config.yaml
n_layer: 12
experts_per_token: 2
d_shared_expert: 128
activation: "swiglu"
routed_scale: 1.0
balance_bias: true
shared_expert_gate: true
init_std_router: 0.00991
vocab_size: 37664
norm_eps: 1e-06
optimizer: "adamw"
lr: 0.000853
seq_len: 1024
train_tokens: 1235000000
steps: 9423
Below are experts of layer 7 (counted from 0) of a mixture-of-experts language model. Rows are named router (the router's row for the expert), gate (a neuron's input weights, with its number), up (a neuron's input weights, with its number), down (a neuron's output weights, with its number) and show model dimensions 320-383. Each number is 128 + 24 x the weight over its row's rms, rounded and kept within 0 to 255. Numbers have three digits each.
After each expert's rows: a language model's description of what the expert responds to; "comes before" lists some tokens at least twice as common just after its tokens as in all text. This comes from a sample of Wikipedia text that the model never trained on. Tokens count by the router's weight.

# expert 37
router:155172162144113149076166151113114093157166117101100092136101140108144130170170176125106111110134107139117183084168110112152114147103111135151093141167099133135101129110128131142125120135145169
gate0:093148132133102104116094127165151079132164145106122153125115119157131128142120102148163151093159112144160107133140126129179135135102127112127139119152125168119109106112139126130148175102148147
up0:087154154117118136142103112163149117107130156115101124165072145119121120126101153108135181087135127128096152127108177133148102137147125137136121118112163109110130149089147147132137116105169180
down0:146161126148118122097132125153147141116133119155117145144137113092106142137112127127105115108116140140147131141122114123160130130131105117125113167177188135152152130118123110134131168147111085
Life and career event words in biographies and sports profiles, such as born, died, signed, released, retired, waived, plus headers like Career and Biography.
comes before: " in", ":", " to", " by", " on", " from"

# expert 59
router:134130143137170148074170119146101083130128173091106142120094117132149123097170143101136096148145126139115162078127116127082127115119111130103102144142127082137120113136144110148152113125138163
gate0:111128138139137142187193130155130136113167112170114126154144105122124116146111108116084144123132131128123107154066155116097161145130109120090160130153129152127173115145161113165102120148152113
up0:188154153162110117087097151112096125156136121140131168111101135115131120090165133145194118125139132149127142157118087146151109108084096146134102168148136086115116122108146167152121122109120110
down0:113187127132112217094129121097123140164136100114124093141112139119108132144131138123154089127139114183150165119160140123156166096148131160141122107126110070130097150105116134116156091094155117
Final words or pieces of proper names for streets, firms, units and venues, such as Avenue, Street, Company, Regiment, and -bury.
comes before: ",", " (", "\n", "'s", " and", " in"

# expert 12
router:167156193108091166120136149124107138137122147090124134121100157112125166130111138076119106107120082147139168088090151143077122153096096164141120183156140146156094148123111081147098122131118126
gate0:101126104122137138127089131073110133143170108099131107102106131118121130157107155158136151101130150095164158090116086082158109115145088099134112152161134088127159135114135109111136147099078103
up0:164107176125134133154130137137061122119137152123104160143182112115160098115153132135117118129150151139124107122108140143116158119132145127113157143087144135144122149157135124142105151163117129
down0:083132129143144135117129095153144090130145096170122130163137149102150123154093157107110145120131135145140136159118124107140130128162097179102141112088157188136150127125111188096137118109136147
Table pipes, spaces and digits in election results and officeholder succession boxes, plus party words like Conservative, Liberal, Democratic.
comes before: " ", " |", ".", " |\n", " Democratic", " Succeeded"

# expert 35
router:149133155127138165077116159121121112145163111134126155130126108118150142108139162136123107126121125117122167094130126147127104163102101161122103147182092122153099122132154065169131105144127124
gate0:100093108128141158091113158112093123132101129121118146152126120151134087127113113120108142123132100156164110137147097116147111161104106150150132161131086168134155090140117092158139131090120110
up0:152143132128136132137128111093087091091104155124103177153162113156095121151119149157143159120145093134104122136120050158132107127148161147127106094154130123080161066149145116143144131101110157
down0:106122098113105096116131119089112149155113181160160119135147119118089114138101149115101159098105121101125118180154146099128104153167112121119088137127089121131153103106096116164084130094126139
Spaces, digits and symbols in infobox fields for birth dates, ages and coordinates, such as "aged", °N, ″E, "Born:".
comes before: " ", "1", "2", "9", "3", ":"

# expert 60
router:169140169183115140109169144136079140183134141120125132111115109149102084126167135121132101117147124134147149089155091093134096150049102157134097154103126098115146103085162119134121109125101108
gate0:156126116141139126127138140150169148151123142094102113141125148110104133184123073169123093156153095127144155106104131122125104110127098157124105104109095166111115147106124119131130110143130167
up0:117164153169135139135181125162147112155175129107141104122133151122130082170132112117134073124174120131158144113141094133130101132118134137077116101124109112171094112131118180110107105092138134
down0:120106133108177110139137105139073092099180123109105150109117168137109097119132145152099091150114124097165128158140090176147153118129144130096124094100137120073089104143138164103129147135174134
Decimal points and digits after them in percentages, measurements and vote shares, such as 62.59, 14.9%, 5.42 m.
comes before: "%", " |", "5", "0", "8", "7"

# expert 27
router:157138160195168191092165129136143103159133145116077123124102112109133133178108158107114103129152111118149173082135143105091085153090104162146082153138098105155112133124165140123146103096130126
gate0:131143191089144126155149173154131096155169077119151143136138108189122107145147134122159091122145129137135138178136106144114136124124124120129119118164156143162139141074096139114143138149131135
up0:108131101127138129136159120134144141109054181128119132144159126116116120114141131146132156137108130154110120109140135071150140142120079092069136138172127122116089121168135133133133115103106143
down0:128165160110155097170092110134150127134140186107128131124136159105127111110156153106162139114143136138147132096137074107123139158139119108085118166159112173139140153171144154107096173120171133
Surnames ending a person's name, and the comma after a full name in death lists or place names, e.g. Smith, Williams, Jr.
comes before: " |", " (", " ", "\n", " who", " =\n\n"

# expert 62
router:140144137126136171109110141127118101179122123103148101137138162142129097122176129145105119100128100110121122102128144140114142149090122175145141122175178123165127114113155132162147120127129142
gate0:133107125137115132108150133130130124144157144119063100100130130128107123106166175136132152109155093137072138118105117132091073180152131134102105130137080126161122142092138126143115080137122138
up0:126127155150143123122120132159106111118132109141140115131135119085085099150082139111116092107143113140165097142143107152130163132112164164155100110088150156107115163156135094138148172121155137
down0:131106145172131130062070193128131112127128089151138116114142135107125108132145150122157157146139148107123122112100144120123133134113132138145127099114108118081165111112126151129113154088161162
Quantity words before nouns or of, such as both, several, many, these, two, three, various, some.
comes before: " the", "0", " years", " of", " other", "–"

# expert 47
router:155123155124175176113157138147100098165108143104098091136137132136132091127151134128115074137147132093099145100111136148079127161079087090182120139168114118141140136121135111131147170095149161
gate0:138133161134148082140163141096127090112145109176144141095157131109131157118127135133145146157145147105116117149161131182083135115144106125120129119156118161138076104141150149114130118150122109
up0:118100104123109115122152089142140117117131132111126172156150146096103141113162110141167138108119104127177128162167126133152112127171154106152154145155144134099106140111125146129113110123078162
down0:161145118100101135153136124053140116116078164183128141158181100111147126089161130139134184140164109079117124140101117151078112149093118123121185107124147146120139147126168117154104137188112122
Words that cite a source or cause, such as According, source, due, referred, told, plus inner digits of years like 1968.
comes before: " to", "0", " that", " of", " by", " as"

# expert 13
router:157169143120132153140127152150123126152156112130087133121125102128088167111119168117149070114126112157091144107120155110097114147110124154104128154150128110144108133183119132113113126098122145
gate0:115174126118151172118119160131102154119134121130157124113122125130111081109144127165123131155114129129102108162118144095135128131125129121120100130157133100179101112123138135131128153118202119
up0:128188121099134153099128162124132132109150162138118126112104143124116150118144130143138103098084158122127115123127153141098131103159129136140130093141132103165082113135105137132116129096113151
down0:120137106134071186129151125129181134156128105084129119158084145129141166119145163130133125113105128136101119105143100100124117138125145114135108142091100093130125129080121126136166153144113101
Line breaks, dashes and semicolons that begin or end key-value infobox fields, such as "- Language:", "- Website:" and coordinate endings.
comes before: "-", "=", ":", "|", "\n", " Coordinates"

# expert 30
router:159138091140132117079153106128124136170125138100122126096132140120125126104153157088109105147135096076161150107124124089115100139101111127136115142123124135154125137130128079126183150132126152
gate0:135119136151155153159159111131131172110149165129107114166088113137130133184127146102133118075165145171104161118080119142191084106089102124136121162116108146131095098132144162129106127165094089
up0:137117154085126185089159167117121098162146125141134132175103095145129167099138082149120118080135134140152112095139137155062106120104081131134079125153159104126137164109144143125104127120153079
down0:121147096100114094076133099130136136135077110115100114065133138137140147097139157127113129135094112119163099126119156082088113136142177156124118079161141120135191150138119103126108146132156152
Plural noun endings and their following verbs or pronouns, such as games, members, players, they, were, are.
comes before: ",", " of", " and", ".", " in", " were"

# expert 34
router:158149147136159112156136101118100120102156137106135130124115141097112130118161133105101095137153116142110135097138121104093141119120092188143130136137127099139090118119125125154156125088122148
gate0:133154124137122076127124105135123089145174154149115111132118131111146130117182126121182174152128115134116118126059120126096151158133153129124129097105116089094068152113107129132130086084140122
up0:131168162087115188105175137138136136116146111159151117122162122131169115131080128130154105114147158090117117119131120114152160120115132094100125130180150103136184127135142120118142186123125125
down0:115124134119156156138140102151094120119119096146132095116133122119147176096137106085127074150154118128147069132162086078129165149131107109107139092156130155151178139134116135141126141127123172
Common nouns for organizations, groups, places or systems right after the, a or a possessive, such as government, team, school, company.
comes before: " of", ",", ".", " in", " and", ".\n\n"

# expert 39
router:167142141169158140119116107130149110170134168110118117143125140097110138141157142127112118122126105108098140093124128095103104128058080181126134113179120110141096115119142094170124100100100123
gate0:123138124129126155122099090116149104107146117094114155115159126128129138132126159101110095144135117175108121147124111145157145154108109113155133123134140128101141122114107167115136114116144131
up0:156133112108138138148139116109120137094136109124131176115168167127148161079160077113120139107159123141130133125126144139182095117098122121138139094151146133088148120132120161105142131156136112
down0:119124129121156160138118108146133111130089160124073104131128102143118131141110116152171131111105099130090135094166122095136114159127128150181154182156121130098147122116131082110117145114142158
Pipe characters between table cells, mostly after numbers or names, plus semicolons in sequence lists and country codes like ENG, FRA.
comes before: " ", " —", " +", " .", " Succeeded", " USA"

# expert 26
router:185139131149131129101155112102108105165121163123096117111121104100142139137161152125112125091119100143075135118150112139127156148107117108107115158118124117144136120130136100145133107107134117
gate0:136075139153140105131077175131099135163135145117120150112115138088116107070112128210109143088135121138136113144107152139146121087117119135137098155122097154124092088142132124137153145137112107
up0:120152129080151092122142098092143144159158163118115108124122124147111139138132120054153095121119173064140140135117090133133136173159137151135125131118085109158084097105131130111111165151139101
down0:081100139136133131084103120086141123158125160144143161144098107107107185135136154126122147093170141155137128153128193122102104137111122120109124091135137097157135125148064089107120110102152181
Digits, spaces and words in sports records, stat lists and results tables, such as goal tally, despite, ranked, Rushing, Honours.
comes before: " |", "2", "0", "9", " |\n", "3"

# expert 14
router:173141113137138134099163120127099112153192125121089139099104124137113106161130138136086083117159130101107124085141111128112159126117111167109103129158143134108101112113175123102150121111142119
gate0:171126118118137128116165134171142132105111131131161159085120102069124132141108140144060103106115093127138148076137140136124148139126143118145146100168153125085173092151153132145101139110149142
up0:146133120127126130154129134095138137111134113137155161159133145095144130117152085130141132132122169131138107182083146161102115122125101144094156173123140133121104130125068150141144105113125170
down0:121101134151120134139175116116144132158120116142143120154132098089118152099130120126188126142079171147122100156162141122086157117130115156109118147118114120145086127143164148130170125154142151
En dashes and digits inside match scores and year ranges in sports tables and results, such as 1–1, 2–0, 7–6, 2016–17.
comes before: "1", "2", "0", " |", "9", "6"

# expert 51
router:126131105122144110109160106152156112146159102101117111132124135119129130123111151142127120122114095109091142083144158115138135121122114148134127135128115100151102159130127125146134093101106147
gate0:135149184116144116144123168129116146167161153116142129132112179125141096095129100073115136146123148057101151129127159132137144079139123101145104111175120088132135136130105107215127179117123158
up0:149154133112127123088098137071113103124095186112147150097110127135133135108099102128142119131107132079126153135163182138133114129157129110133130107133107123168133094167100108150157140111104149
down0:137141147172138116139115118113091110094181148157142133134137120157173110137173112132114151148114098079120124120137149106120115144133131125105137148136094114170057142099102114122124137147146110
Name endings such as -os, -is, -annis, -ão, plus digits and words like Racing in sports result tables.
comes before: " |", ";", " (", "\n", ")", "–"

# expert 36
router:155146159145129199149159135130100099109145125132080112153119099133113118114167177128081114112143141104123140073101122105111118139144115141126130132112144119139104114073120120095135116138111104
gate0:145141126121140140120135136116098138138105101148193141103119085129106131113170100119118132090121142173117113163137156156102094159119130148153127139152165113111147138152102141103075119148130088
up0:105100161132125096136120119136135106152152161108115132132137098118107145122124141156114139173147109111133137076152104136135132124101126103139159111142095162144114121147176120144122125115118163
down0:159145111132105127162086109141163119127124111092168153140160077139128112111180130110114112137107128089126151107134124138090087141121178102154144133124111121177152116160156147162166160147088148
Digits inside years in taxonomic authorities, citations and career spans, as in 1(9)25, plus Authority and Synonyms labels.
comes before: "1", "9", "2", "8", "5", "7"

# expert 17
router:167106120132128114145133129193123126106119145128070136076123089140105114155144153108116122126164065143098127093155105129099126149083087153137127178189159097138136147116171122112142121108111168
gate0:172173153098133144114121140115123103122115105145095109151105135165095079167190106095138123146120106137173118097113133146121112133094125096107171132127146133140137117090106105142117134151103143
up0:075122133127122120131135093077102136146171150121099171136123148118114123151126101119137129122151165114159136178174087156114137120152130110184133117184110141121132088147199160145129077148115127
down0:157161133160122131136120176129175129112120101113108165102139127150117159135099150126144133126113108130134137127165161146116139120118117153094082156178130175142120127136144134143107124142126136
Spaces, pipes, dashes and numbers beginning a new cell, list item or semicolon-separated entry in tables and lists, such as "|", "-", "11;".
comes before: "2", "-", "1", "3", "|", "4"

# expert 41
router:114168191129152136101144129151099099121096137138091099109091086099128123112160136149118103129199118117125139110116107122116135120132133140132098135137133112135113148106154124121137101095132118
gate0:123181164091137124152184144134103143138149111084133131091100110148130159146139120118103104153185091111164132120121106166117104126105153138126114089141098144147123134136110103136072129141135090
up0:127137131145117123122076100111137112148145134106146163114148146095166110113111149100155156122114087093144187105097187091114100100139105138127144155076160111085094159165108164133102136133128153
down0:169125158089097112139116112123124073095095126129109135195143122112072140161161116196133113137106113153098132123117103130115176143152108100201174145143141150161148116077128126128126126153128140
Inner digits of years and scores such as the 0 in 2000, plus degree words and nouns like very, too, dis-, success.
comes before: "0", "1", " to", " of", " as", " by"